{
  "n_experts": 12,
  "activation": "swiglu",
  "router_score": "softmax",
  "router_bias": true,
  "n_kv_head": 1,
  "vocab_size": 28904,
  "positions": "rope",
  "qk_norm": false,
  "tie_embeddings": false,
  "init_std_up": 0.0449,
  "optimizer": "adamw",
  "lr_head": 0.00535,
  "train_tokens": 280400000,
  "steps": 4279,
  "dataset": "wikipedia_en"
}
Below are experts of layer 2 (counted from 0) of a mixture-of-experts language model. Rows are named router (the router's row for the expert), gate (a neuron's input weights, with its number), up (a neuron's input weights, with its number) and show model dimensions 128-191. Each number is 200 + 30 x the weight over its row's rms, rounded and kept within 0 to 999.
After each expert's rows: "mostly gets" lists some tokens that are sent to it at least half of the time; "gets" lists some tokens that make up at least twice as much of what it gets as of all text. This comes from a sample of Wikipedia text that the model never trained on. Tokens count by the router's weight.

# expert 2
router,211,160,180,168,148,149,155,166,173,230,180,250,246,189,217,168,184,219,191,162,157,219,195,235,213,163,158,231,246,227,204,171,189,195,142,168,176,175,162,181,137,186,187,180,162,210,165,169,238,174,252,219,232,184,191,175,168,219,185,243,148,212,171,180
gate8,141,158,226,233,208,167,208,189,156,218,259,178,206,200,192,184,139,187,214,202,137,187,161,233,206,203,208,189,248,265,187,193,229,166,170,161,183,181,203,180,201,189,234,150,223,189,151,172,233,187,235,264,205,224,225,248,197,200,218,229,213,263,220,215
up8,240,168,203,199,226,250,227,185,213,191,213,182,214,185,216,219,203,179,163,207,181,239,200,225,167,236,158,223,202,210,156,172,156,216,196,225,178,191,197,213,211,174,151,186,185,189,146,263,147,222,146,183,238,248,236,189,208,146,173,200,161,219,200,185
gate9,181,210,220,194,153,212,151,173,200,229,181,139,210,169,209,160,215,220,197,216,233,261,165,227,206,211,198,166,177,208,195,226,197,235,230,230,215,242,235,183,220,206,189,196,133,189,201,220,219,242,211,198,176,219,204,224,174,145,206,184,150,207,210,178
up9,187,198,186,266,162,218,223,188,202,193,151,208,164,175,175,238,224,215,185,265,237,203,219,201,194,207,200,185,188,221,260,202,240,161,244,211,243,179,221,209,176,231,192,148,168,169,191,194,207,243,219,160,166,199,219,211,181,239,211,236,236,190,208,238
gate10,262,186,248,163,196,215,233,188,197,256,225,234,189,169,177,222,201,206,225,209,211,177,212,197,161,185,208,176,172,261,209,236,253,200,206,209,243,203,185,151,178,224,214,209,231,188,194,206,214,222,201,232,177,237,247,176,203,182,242,230,254,247,242,238
up10,226,192,176,239,221,227,221,215,172,227,212,173,196,246,200,191,255,179,195,236,206,208,200,241,196,235,197,219,183,234,177,158,195,202,214,163,245,242,212,155,209,152,225,203,156,210,221,147,211,193,235,222,203,183,166,294,208,202,191,159,222,187,240,210
gate11,229,194,198,202,214,196,187,231,190,169,175,193,237,162,162,203,195,219,195,222,165,182,152,184,233,197,172,183,182,174,224,217,204,175,166,268,162,180,181,192,203,171,215,233,109,184,187,186,175,177,204,219,193,179,228,183,219,218,152,189,228,196,172,247
up11,159,217,211,227,186,259,156,216,239,214,167,253,234,200,209,239,153,188,171,191,198,181,203,194,201,165,209,200,235,234,235,203,169,190,251,191,222,176,170,208,193,241,165,153,184,158,204,231,212,200,217,213,258,188,223,238,126,214,212,184,180,222,229,191
gate12,221,155,217,221,231,222,163,212,118,156,176,161,173,184,195,197,221,241,197,191,234,227,168,215,183,238,205,233,176,241,173,252,222,190,221,200,180,231,217,184,174,188,204,236,205,134,174,196,183,216,164,221,200,234,237,235,178,207,173,220,173,250,201,152
up12,184,156,185,197,194,235,169,163,241,181,185,140,180,233,184,196,251,230,206,200,207,189,185,218,187,185,245,179,223,173,250,191,223,189,207,143,220,174,217,214,194,194,211,191,217,247,254,217,223,190,157,139,160,177,247,199,192,220,243,171,229,195,239,161
mostly gets: " this", " same", " later", " then", " actress", " more"
gets: " the", " The", "9", ",", " and", "3"

# expert 5
router,222,188,162,150,146,159,160,156,183,240,169,241,244,184,218,143,145,224,209,168,146,231,186,239,223,169,157,238,237,208,220,190,185,185,145,168,170,153,160,191,139,202,179,178,123,229,180,168,221,167,233,220,231,196,180,176,184,217,189,257,169,199,161,208
gate0,179,230,250,176,201,174,241,227,169,209,204,187,238,162,210,177,205,228,221,199,212,183,137,160,154,165,252,202,174,179,196,181,178,218,149,198,221,147,194,187,222,196,147,220,197,203,126,172,225,196,232,179,209,177,188,129,226,216,158,224,161,175,194,175
up0,170,232,185,199,227,201,191,207,212,222,182,221,132,223,191,228,207,188,191,240,225,154,242,267,222,182,214,212,154,210,163,204,187,214,208,229,205,222,198,225,175,196,211,191,242,220,241,203,188,211,195,181,216,204,249,200,190,173,214,256,215,163,186,166
gate1,200,223,168,169,199,201,179,203,197,168,209,174,149,229,254,159,242,162,191,199,176,224,192,208,231,207,222,194,231,220,194,126,167,246,194,198,222,175,175,206,172,190,179,270,167,209,205,197,226,201,205,211,273,200,173,223,187,234,199,214,129,227,168,183
up1,202,235,203,198,198,186,222,261,200,191,227,146,101,250,262,211,231,171,200,172,237,170,170,206,212,240,206,232,168,200,233,184,189,209,188,170,193,191,217,196,224,174,215,221,196,174,168,213,215,236,205,183,263,140,163,223,224,223,208,184,163,187,172,221
gate2,245,179,211,209,136,227,164,203,199,212,208,167,185,190,238,141,196,209,181,179,234,189,211,169,215,205,172,212,223,179,151,230,186,180,157,269,186,245,148,202,218,174,172,232,160,221,227,241,242,246,242,199,229,202,192,224,207,205,222,186,188,229,171,222
up2,203,164,213,163,195,159,137,193,217,179,194,236,165,143,169,201,183,201,217,151,194,238,231,230,200,157,160,192,159,195,245,176,211,182,171,220,190,173,206,218,157,197,193,212,190,229,185,227,228,221,196,139,170,168,181,196,193,178,129,180,230,182,160,180
gate3,176,172,182,259,185,152,187,232,198,165,195,223,220,252,201,189,230,210,218,168,201,197,250,182,181,229,150,237,206,119,179,161,196,178,219,220,220,212,232,239,185,184,242,224,218,221,212,186,261,243,177,235,220,205,220,206,161,193,114,224,207,163,152,230
up3,175,202,145,137,219,193,218,218,200,250,168,179,154,191,195,193,149,210,166,172,222,235,146,209,221,230,212,216,246,214,172,237,199,207,178,198,107,208,195,201,212,223,222,191,167,217,184,223,173,195,222,161,205,234,245,196,272,205,214,234,166,227,194,194
gate4,159,161,210,222,170,229,213,178,173,183,135,208,200,213,275,206,173,194,198,215,173,203,151,191,265,172,131,211,200,181,207,204,189,173,215,200,212,217,203,200,185,176,242,202,152,225,195,179,219,147,215,204,165,189,251,158,182,218,197,221,232,167,100,173
up4,206,239,160,183,180,167,207,230,235,180,169,216,178,226,215,197,231,179,177,227,185,194,230,212,125,209,192,181,205,249,175,129,233,209,211,219,223,248,134,228,181,207,240,232,171,167,154,208,243,168,218,209,227,212,215,206,214,206,185,218,205,227,171,210
mostly gets: " near", " her", "z", "N", " ·", " o"
gets: "\n", " ", "9", "7", " (", "N"

# expert 6
router,212,164,157,179,150,156,154,167,172,235,176,235,255,177,228,184,183,217,197,164,153,202,198,235,201,176,136,223,245,235,207,163,197,203,151,166,179,148,169,186,129,198,185,161,162,214,172,177,230,192,246,211,243,208,199,187,172,201,196,242,159,196,156,179
gate8,109,175,211,205,188,157,228,175,172,188,254,240,215,196,183,232,112,177,192,194,161,191,206,215,210,186,213,181,255,256,170,195,252,154,181,173,182,184,236,187,182,124,249,173,193,156,142,206,256,168,224,219,220,174,197,254,225,231,221,217,230,253,192,202
up8,280,158,160,201,217,229,220,161,196,186,199,180,216,236,256,199,228,189,163,201,199,231,210,237,177,230,154,198,197,168,161,160,157,219,178,231,210,191,199,218,197,167,134,162,205,154,137,232,179,207,154,192,214,220,163,141,164,155,205,185,146,210,195,168
gate9,199,208,215,210,131,201,141,192,186,224,214,143,209,193,200,206,215,189,174,221,225,236,144,235,191,229,207,153,192,152,197,190,196,247,214,218,235,241,247,227,219,204,177,203,150,169,183,229,188,253,218,200,197,221,199,186,161,188,213,217,165,223,228,190
up9,233,201,149,223,173,215,233,194,194,195,144,219,186,174,181,262,257,216,193,225,243,222,228,204,217,177,187,197,157,222,254,178,235,191,242,213,243,180,230,208,177,222,193,146,159,206,211,171,240,223,212,146,151,202,182,211,186,227,198,245,212,202,216,234
gate10,257,186,260,187,199,217,201,191,191,249,207,247,155,190,171,217,196,191,231,196,184,179,249,193,164,169,221,189,179,244,162,219,231,185,189,202,233,182,190,153,180,235,225,226,227,197,187,219,205,198,208,245,180,221,243,166,167,183,238,252,251,233,218,222
up10,218,181,181,242,228,196,256,210,186,233,231,182,169,292,182,193,237,191,198,206,194,182,182,215,167,248,174,208,206,217,213,184,216,225,226,157,248,239,238,184,218,171,229,208,170,178,219,176,206,182,222,194,224,203,167,252,214,192,189,159,226,176,217,217
gate11,217,189,208,208,221,212,155,220,211,176,199,174,209,143,176,180,163,220,214,209,167,178,160,175,206,205,178,197,210,174,213,204,210,137,192,266,168,190,190,197,237,154,210,217,157,210,171,167,162,183,208,202,179,183,229,183,212,228,149,159,226,188,195,226
up11,197,241,160,189,234,244,158,236,206,202,177,191,209,190,195,241,190,203,170,204,214,170,211,206,201,206,191,244,210,226,209,199,174,190,239,185,250,140,152,207,240,231,166,168,202,181,180,211,238,209,207,237,234,175,175,203,138,207,238,181,189,171,235,204
gate12,168,157,195,204,242,197,160,215,151,174,178,156,160,157,202,208,191,239,192,184,208,240,171,225,217,237,180,222,201,247,200,222,238,192,218,196,169,229,212,169,181,174,233,214,246,147,201,202,218,213,161,213,198,232,252,216,167,190,152,226,163,243,211,181
up12,179,144,242,184,169,206,174,169,231,173,182,146,172,195,178,228,203,233,189,196,171,175,184,229,206,188,219,153,241,176,249,167,187,184,231,141,214,235,226,223,187,179,209,195,244,207,265,232,213,202,156,156,177,168,227,187,204,244,227,180,236,174,259,180
mostly gets: " de", " under", " an", " per", " v", " a"
gets: " a", " of", " an", " the", " (", " to"

# expert 11
router,202,161,179,171,140,163,179,159,181,216,173,249,251,161,211,155,197,214,178,163,153,235,212,248,195,179,166,214,239,232,216,153,197,176,145,166,192,166,151,165,133,200,184,164,145,210,164,166,230,188,241,222,239,164,179,185,189,203,161,243,147,219,160,191
gate0,203,226,222,188,200,201,251,238,218,234,218,208,244,178,194,181,209,232,196,245,211,192,147,156,173,171,248,220,183,202,218,172,176,191,160,174,215,136,226,160,217,200,167,207,235,248,130,158,253,196,224,134,224,171,177,169,231,212,154,244,155,196,200,172
up0,178,234,207,190,237,225,198,142,195,219,197,199,163,219,191,235,237,126,160,228,200,170,245,272,208,173,204,201,207,229,141,228,207,231,188,257,183,202,201,224,156,206,224,249,206,216,253,220,200,193,179,186,200,251,238,201,180,186,210,218,209,195,183,192
gate1,199,206,178,158,210,177,174,222,215,172,204,193,176,236,228,151,254,164,178,205,135,252,197,189,242,191,230,186,226,188,178,149,158,215,202,243,190,191,146,187,180,217,167,211,163,159,200,224,233,205,203,212,271,226,194,238,195,215,212,196,121,241,174,194
up1,213,230,212,208,186,171,224,232,219,178,211,178,125,252,220,186,277,168,172,185,211,205,172,211,205,218,215,245,154,189,177,177,179,177,211,184,163,202,252,196,225,220,204,241,213,133,143,221,218,243,225,219,259,160,154,221,217,202,212,199,141,176,190,225
gate2,234,173,203,208,138,183,163,200,204,191,230,142,218,192,243,145,208,228,197,175,235,178,235,176,205,238,165,204,227,201,134,224,211,215,171,235,209,251,140,212,221,163,195,200,202,202,208,215,221,244,233,202,230,196,182,220,164,198,212,183,175,235,168,237
up2,213,173,227,181,173,173,159,265,195,165,185,213,174,176,146,185,177,211,221,150,172,215,207,230,211,159,177,217,205,210,232,181,186,211,177,204,186,197,203,245,147,174,225,232,182,213,214,206,266,222,209,149,195,164,197,201,175,176,186,208,210,173,164,213
gate3,197,185,176,237,154,181,203,222,236,165,214,222,249,237,223,187,236,221,204,158,171,219,256,186,192,221,160,235,210,124,137,153,189,162,256,231,233,239,211,208,182,220,269,222,237,246,203,183,241,227,207,224,242,199,204,189,162,211,139,239,223,155,169,196
up3,177,194,155,154,207,210,212,214,190,216,147,213,165,182,179,186,152,205,173,149,236,237,165,207,205,218,180,252,205,216,156,233,249,237,170,202,103,176,164,181,257,215,230,196,172,213,179,212,153,211,227,184,201,231,226,218,256,191,191,222,156,247,169,227
gate4,192,168,207,240,205,210,241,203,210,187,157,221,197,235,242,186,185,203,188,204,191,217,168,190,231,170,159,228,209,163,260,165,215,194,195,190,199,177,195,230,197,203,197,204,188,247,209,162,241,192,209,218,184,204,194,180,194,184,203,243,240,224,89,149
up4,217,197,148,189,186,167,155,214,189,192,142,249,172,234,240,232,219,189,172,190,170,187,238,206,196,199,206,184,214,226,150,140,241,164,236,247,212,278,172,173,169,187,240,247,161,163,147,211,195,177,211,198,234,180,163,202,218,202,181,203,193,172,167,213
mostly gets: " when", "ou", "han", " where", " When", "ow"
gets: " of", " in", " at", "0", "|", ";"

# expert 1
router,201,148,195,176,129,153,161,187,193,219,188,220,206,178,220,183,184,238,204,185,162,208,205,212,232,201,188,247,232,233,227,180,213,229,142,201,207,204,174,179,154,211,183,153,173,184,173,180,222,175,236,231,196,221,181,198,187,203,219,237,162,232,169,201
gate0,196,245,203,170,176,190,232,197,189,227,225,229,222,174,193,170,243,196,188,206,182,218,168,187,175,184,199,236,177,222,242,169,178,194,178,156,249,131,210,180,192,202,129,228,218,239,145,147,261,223,231,184,201,169,206,167,218,208,196,219,146,164,192,159
up0,175,246,210,154,236,200,170,192,202,244,210,226,149,227,167,211,239,192,174,233,215,149,276,244,198,186,220,225,221,182,134,220,195,187,169,267,191,177,180,178,177,215,229,264,201,180,258,235,174,203,171,164,223,244,228,193,202,181,217,243,229,204,184,192
gate1,214,181,196,207,188,226,164,213,177,184,178,171,177,256,189,148,219,191,168,190,172,244,200,197,248,221,232,216,240,189,217,144,162,226,188,216,197,189,163,185,172,210,158,235,204,190,204,196,221,196,204,200,248,267,175,253,181,217,187,206,142,224,172,182
up1,228,198,215,257,184,179,212,261,185,204,205,161,119,232,221,196,206,180,196,185,215,202,171,191,237,249,209,262,169,175,240,207,177,197,184,166,173,213,227,175,208,186,213,193,228,163,164,195,239,236,208,181,237,196,191,250,213,218,187,213,189,180,193,247
gate2,251,172,218,201,142,202,186,213,208,204,220,157,197,190,211,149,188,193,198,181,233,186,219,171,252,247,148,217,224,207,161,232,189,201,163,240,211,253,170,211,205,164,158,215,188,220,210,194,217,246,243,165,234,164,220,237,174,211,218,188,189,194,168,229
up2,236,197,213,157,189,200,150,224,210,183,179,222,155,198,168,208,189,234,194,186,161,232,217,249,178,152,194,203,180,168,220,163,192,176,156,250,181,176,196,240,170,191,211,243,172,178,194,217,234,202,191,159,184,158,191,168,197,180,149,175,225,192,170,160
gate3,197,195,165,234,175,181,224,230,184,158,208,236,237,234,170,189,238,224,196,170,191,208,245,177,169,219,146,203,225,151,170,157,183,165,238,243,225,216,204,228,182,229,253,248,219,233,230,214,248,201,196,234,233,199,202,201,173,205,130,226,210,167,170,191
up3,184,199,178,142,231,188,210,230,216,229,186,206,155,184,209,191,167,208,168,166,219,236,172,210,218,239,200,241,211,204,167,233,222,228,167,156,119,217,189,183,256,190,207,173,147,210,192,199,139,225,214,178,207,210,215,201,249,180,236,216,166,260,160,256
gate4,193,193,197,209,186,236,225,177,198,161,123,227,205,222,283,192,162,164,195,195,161,218,170,228,227,201,161,218,207,171,216,167,182,190,241,207,196,186,208,226,197,188,213,216,195,214,199,200,212,209,228,180,207,180,240,188,223,212,205,198,223,214,107,205
up4,203,207,162,189,184,145,176,248,217,195,181,232,171,201,242,207,247,224,201,213,188,178,230,217,152,175,189,189,194,231,173,159,242,188,185,248,201,224,159,209,164,195,239,214,167,187,160,204,223,184,223,170,224,229,203,192,178,207,174,202,238,192,208,190
mostly gets: "′", " him", "',", " −", " birth", " code"
gets: "0", "3", "6", "5", " He", "–"

# expert 4
router,199,167,184,194,162,144,151,151,190,220,178,236,233,174,209,193,187,208,192,169,160,249,186,240,214,171,168,229,249,238,200,158,193,195,145,158,179,178,199,200,133,198,190,162,158,212,165,172,211,176,247,188,216,190,188,173,188,207,186,237,141,207,178,163
gate0,178,222,229,158,200,209,254,212,192,227,231,207,220,182,206,166,236,222,228,203,216,221,154,183,186,161,236,181,180,205,193,171,210,247,132,179,220,137,201,179,216,221,164,235,218,234,133,170,251,205,218,219,201,189,180,190,233,191,185,239,165,196,193,168
up0,201,235,181,189,196,197,180,171,195,232,189,208,142,220,211,199,225,179,182,239,175,129,264,285,242,188,212,244,206,229,167,207,204,201,192,258,210,200,181,201,151,219,241,215,243,241,228,183,208,210,201,171,212,238,199,187,181,172,221,215,227,180,198,186
gate1,216,191,198,184,196,178,179,174,202,180,208,173,165,219,234,175,221,164,163,198,170,219,194,195,256,204,229,181,224,196,181,176,152,192,216,222,202,185,166,209,165,214,202,257,196,188,214,222,209,191,193,211,269,222,199,245,185,232,188,206,122,243,169,174
up1,216,220,219,226,185,156,226,214,186,184,217,160,127,213,230,215,237,159,168,196,209,183,164,203,251,254,203,254,162,192,207,195,163,152,217,177,158,194,215,204,219,204,254,228,246,173,164,207,230,248,212,175,277,139,202,239,240,210,201,206,143,209,180,246
gate2,219,199,235,202,150,212,164,189,190,223,181,180,208,199,229,172,219,220,174,149,248,216,231,183,225,214,156,216,238,179,149,202,174,183,158,247,183,230,152,254,220,170,164,206,197,216,206,209,241,244,234,179,244,184,187,210,179,213,203,180,149,213,173,224
up2,231,169,222,183,190,168,167,255,211,147,208,197,164,156,152,202,169,246,223,147,203,209,239,256,202,197,155,187,171,198,227,205,196,198,173,238,192,177,207,220,163,178,219,241,170,239,194,217,219,222,191,184,188,197,170,182,180,179,155,169,238,170,175,188
gate3,178,195,205,244,189,174,207,226,188,156,196,217,236,223,190,197,233,239,199,160,183,226,244,188,147,218,131,246,198,146,189,147,175,165,236,226,210,231,212,238,169,206,252,240,212,210,183,210,234,226,203,232,262,218,196,186,144,205,149,229,217,156,175,199
up3,190,233,154,162,229,211,229,215,217,208,159,221,163,160,198,212,144,198,165,167,242,239,174,200,222,247,195,226,229,193,160,220,225,207,193,195,136,194,182,183,257,206,213,200,168,187,195,215,186,251,221,167,200,239,213,203,224,171,218,240,165,235,172,213
gate4,213,188,201,195,188,229,206,216,186,223,150,225,246,218,268,174,171,185,201,217,167,223,160,205,248,164,180,220,190,134,209,188,208,203,214,214,204,208,225,251,194,181,185,205,196,203,204,205,215,189,218,208,174,190,246,166,207,194,181,265,235,203,120,207
up4,192,187,163,183,185,175,195,207,247,185,172,240,135,218,236,190,210,194,155,194,181,155,240,215,140,230,200,167,219,244,174,161,234,204,190,241,216,219,145,184,146,176,237,244,168,137,145,179,216,161,211,210,235,186,172,168,223,194,165,204,215,208,154,192
mostly gets: "*", "H", "ov", "sh", " just", " example"
gets: ".", "1", "2", " or", " to", "5"

# expert 8
router,198,158,185,176,156,138,178,172,151,204,152,233,229,191,234,200,173,230,207,171,146,202,163,247,205,171,168,213,239,206,238,172,174,199,151,174,194,158,190,200,132,211,184,188,162,228,147,167,249,192,245,194,235,165,197,185,196,195,211,248,154,213,161,196
gate8,152,125,209,195,187,197,222,148,148,217,227,206,209,197,210,187,107,171,210,223,140,178,221,217,220,195,236,152,258,269,162,183,222,179,201,169,192,170,215,167,204,152,204,155,232,157,160,220,221,166,221,193,203,195,191,246,206,190,219,225,200,272,198,221
up8,275,132,231,197,207,274,265,183,213,173,240,203,201,213,235,178,212,180,161,206,173,249,183,204,211,236,146,218,179,185,159,163,195,205,228,223,197,182,208,194,206,223,159,197,219,168,149,264,159,226,154,200,220,219,202,171,176,178,199,188,149,195,198,199
gate9,185,213,199,187,132,205,125,185,187,208,208,154,196,178,194,205,239,222,188,192,230,233,142,196,200,219,204,167,187,209,234,204,179,248,228,208,233,238,237,225,205,220,136,197,108,206,218,231,263,264,210,206,193,229,174,206,161,188,208,218,178,193,221,187
up9,208,224,180,229,154,223,210,183,174,196,146,222,196,181,163,242,237,225,184,224,241,232,230,222,219,170,188,189,184,215,246,179,235,138,225,194,264,160,221,219,157,224,190,179,169,208,221,198,226,231,209,174,157,220,221,204,154,237,190,262,230,215,182,223
gate10,258,215,245,173,203,208,177,190,201,231,208,243,176,197,190,263,219,194,219,194,199,179,259,195,186,204,194,187,187,254,148,207,194,171,205,228,242,187,196,154,198,210,211,196,248,187,161,205,198,183,209,257,181,261,241,172,214,187,212,224,240,208,255,244
up10,205,193,155,234,175,190,211,175,201,228,195,179,185,259,210,179,245,160,199,230,173,212,215,215,186,247,220,232,173,181,193,169,189,218,229,147,218,250,218,171,253,178,213,199,201,213,215,155,195,184,223,221,247,208,174,271,197,212,193,169,204,176,230,233
gate11,236,203,207,191,206,173,183,230,188,169,194,201,219,147,154,199,181,234,218,203,171,168,170,200,208,240,163,178,199,165,236,191,217,212,190,279,173,201,187,185,194,151,199,230,123,162,197,180,218,179,195,211,169,203,184,190,215,197,147,192,248,175,183,223
up11,158,237,219,229,193,205,167,237,224,195,174,203,240,189,238,251,176,156,188,185,197,193,203,193,209,239,215,216,216,215,173,221,172,154,233,166,206,162,194,190,240,213,158,99,179,220,195,222,217,216,218,205,231,227,196,234,164,230,257,217,194,197,205,182
gate12,211,212,197,220,222,200,153,185,118,183,202,164,166,193,185,228,171,257,184,163,215,248,148,238,164,215,178,222,191,232,177,227,244,161,228,202,207,223,218,211,161,204,208,240,216,146,197,207,213,218,154,219,172,219,222,208,156,231,169,238,181,217,209,152
up12,183,163,195,205,176,236,155,137,250,170,177,188,181,205,203,214,212,208,199,183,179,180,202,242,220,209,218,163,244,179,242,167,230,169,207,154,201,203,221,236,177,172,210,180,229,231,250,235,223,197,191,153,149,148,225,180,216,207,204,184,226,194,229,176
mostly gets: " made", " member", " office", " given", " Awards", " members"
gets: " |", "2", " was", "6", ":", " made"

# expert 10
router,172,172,180,173,163,179,201,168,179,209,187,225,253,211,181,189,191,233,211,197,154,206,182,262,248,166,177,249,231,245,219,162,179,198,160,202,165,147,202,206,135,193,201,163,166,208,163,183,241,159,247,241,204,209,173,173,173,207,209,236,161,198,154,189
gate8,120,159,206,230,211,168,238,213,155,192,235,234,207,184,185,184,106,152,202,221,142,174,196,259,194,209,238,172,245,263,197,176,224,147,197,172,187,198,240,186,205,173,203,158,207,148,183,203,210,177,218,199,197,214,201,245,210,198,220,201,221,262,234,186
up8,258,172,208,180,206,287,247,141,186,165,192,169,197,226,248,203,202,179,169,201,183,242,193,220,198,213,176,208,181,215,183,160,167,256,222,209,180,195,209,209,213,142,124,206,188,163,170,223,182,256,168,203,216,222,202,164,160,201,212,171,162,188,181,169
gate9,193,205,233,202,144,190,135,225,214,207,212,156,198,195,187,196,229,193,197,230,227,267,146,232,204,217,202,177,172,157,214,208,231,252,216,226,220,206,222,219,227,250,172,195,156,199,183,226,260,273,218,173,197,230,203,208,170,159,208,211,180,183,196,169
up9,205,211,164,242,173,225,202,187,167,223,138,224,204,163,189,224,237,218,190,246,255,153,238,207,200,205,188,202,193,224,242,212,215,146,245,209,244,169,246,195,156,179,199,137,195,194,216,176,197,255,204,196,166,197,203,205,187,218,186,249,213,217,223,232
gate10,242,182,248,171,187,236,218,195,198,257,222,257,166,203,191,208,200,190,218,208,188,207,250,165,215,158,171,175,161,260,164,220,205,172,227,232,259,192,182,156,188,215,207,213,227,178,168,194,160,186,205,274,186,182,272,166,182,187,234,257,266,220,237,224
up10,167,188,164,253,242,208,254,195,211,217,195,166,175,251,191,178,235,168,224,233,196,233,183,213,174,250,209,246,194,245,212,185,186,234,226,170,231,248,219,186,235,156,228,204,192,220,203,197,216,175,229,217,243,193,152,260,218,240,204,151,246,180,215,203
gate11,195,199,204,217,201,185,189,248,185,150,224,171,214,134,171,186,167,225,204,187,156,166,179,207,249,188,179,170,203,202,251,173,227,189,175,263,182,211,194,203,216,155,225,212,148,168,196,187,179,159,209,190,181,234,251,183,235,188,162,193,240,194,195,236
up11,213,225,206,208,204,219,180,216,198,221,183,212,234,184,206,217,157,173,152,184,194,181,166,160,174,215,185,210,209,244,177,243,158,176,241,198,271,163,154,169,218,228,170,133,165,204,191,252,216,210,203,197,248,213,191,228,153,233,213,186,199,159,203,179
gate12,210,173,210,200,217,211,178,212,172,145,210,166,189,174,194,215,183,237,187,175,234,248,153,207,194,229,206,227,174,245,154,259,199,171,251,192,221,211,201,151,167,201,187,235,214,159,203,171,254,210,166,216,217,223,245,227,193,211,144,250,150,261,197,163
up12,175,204,213,204,165,203,190,196,226,173,171,158,171,208,156,201,197,224,169,221,168,187,217,247,190,216,221,160,233,159,253,173,220,163,199,162,237,226,221,216,197,200,200,207,229,232,245,232,230,201,161,190,165,153,251,174,205,211,261,202,217,174,257,182
mostly gets: " has", " game", " show", " played", " MF", " work"
gets: " |", " for", " has", " played", " game", " F"

# expert 7
router,221,172,168,181,149,179,179,176,183,217,178,216,264,183,214,173,165,205,179,147,152,205,195,229,202,169,165,227,249,230,202,163,187,192,150,165,182,193,164,199,116,213,170,151,156,208,164,166,238,172,249,243,239,181,190,176,191,178,169,246,162,200,158,182
gate8,131,159,184,265,175,184,209,169,158,199,254,208,186,182,176,213,147,163,181,226,164,162,189,235,199,202,211,194,248,280,182,171,213,144,157,161,189,203,226,166,190,166,224,152,193,151,165,197,220,168,218,231,204,204,218,239,214,216,201,231,220,266,213,232
up8,242,183,189,186,211,264,246,137,176,169,212,193,227,213,262,195,193,180,165,213,198,233,175,197,200,205,156,220,200,197,143,167,157,224,216,199,163,201,195,204,219,174,174,156,217,168,183,199,163,241,168,196,226,251,185,187,186,178,210,169,156,199,197,164
gate9,183,211,239,206,146,213,160,161,219,220,208,137,218,167,229,211,222,212,202,233,211,232,169,209,196,218,209,174,217,194,216,230,178,258,212,226,209,266,209,211,234,218,157,203,159,148,162,217,214,270,207,201,200,236,184,189,147,150,254,192,172,208,201,182
up9,209,171,188,261,127,232,222,178,174,182,138,218,190,197,176,237,239,244,190,251,227,219,205,204,225,202,189,215,192,205,208,187,218,169,260,221,227,169,213,204,176,221,193,175,173,177,207,184,204,243,216,155,169,187,202,197,190,255,196,227,209,180,217,207
gate10,242,189,235,173,204,240,214,200,187,244,212,206,175,199,184,217,208,186,239,218,207,166,240,211,179,220,202,200,168,250,158,234,202,190,190,226,250,170,191,137,186,226,231,187,229,180,180,193,182,213,212,270,178,260,243,185,209,184,233,255,251,218,239,230
up10,211,194,141,238,239,215,234,170,184,225,206,178,177,240,200,195,234,179,187,231,176,222,200,198,177,210,182,243,177,224,184,177,176,190,219,182,222,258,245,188,240,163,234,214,176,198,185,155,200,164,230,244,244,219,164,261,222,220,176,138,226,190,209,226
gate11,217,184,184,224,198,186,157,261,211,137,200,217,236,125,186,219,184,207,188,181,173,192,179,186,245,181,161,188,196,171,212,181,226,182,204,282,196,157,212,175,212,162,226,228,127,217,231,181,213,164,203,183,178,180,256,194,219,210,185,206,257,205,173,220
up11,162,236,218,242,207,192,131,211,243,225,181,194,224,196,222,247,203,162,202,154,210,153,189,200,199,203,214,198,220,249,187,203,142,190,254,186,215,191,189,203,231,210,179,171,174,180,196,223,214,220,209,203,257,197,195,242,152,225,243,156,192,194,243,196
gate12,188,191,212,178,209,202,173,202,146,163,188,145,173,183,188,191,192,224,195,165,229,251,166,194,209,235,190,229,178,216,192,238,221,181,244,194,192,208,224,159,177,176,200,196,203,139,215,208,260,215,163,193,219,235,255,242,191,207,181,224,185,241,214,176
up12,173,169,192,209,176,225,159,178,235,175,191,139,146,232,171,202,228,240,188,233,187,200,211,232,252,212,224,166,243,177,268,166,240,190,206,130,231,186,225,257,205,164,224,196,216,238,236,218,234,208,171,170,166,153,241,192,182,250,216,170,220,208,244,177
mostly gets: "==", " Film", "th", " Airport", "===", " Media"
gets: "==", " ", "===", "th", "er", " \""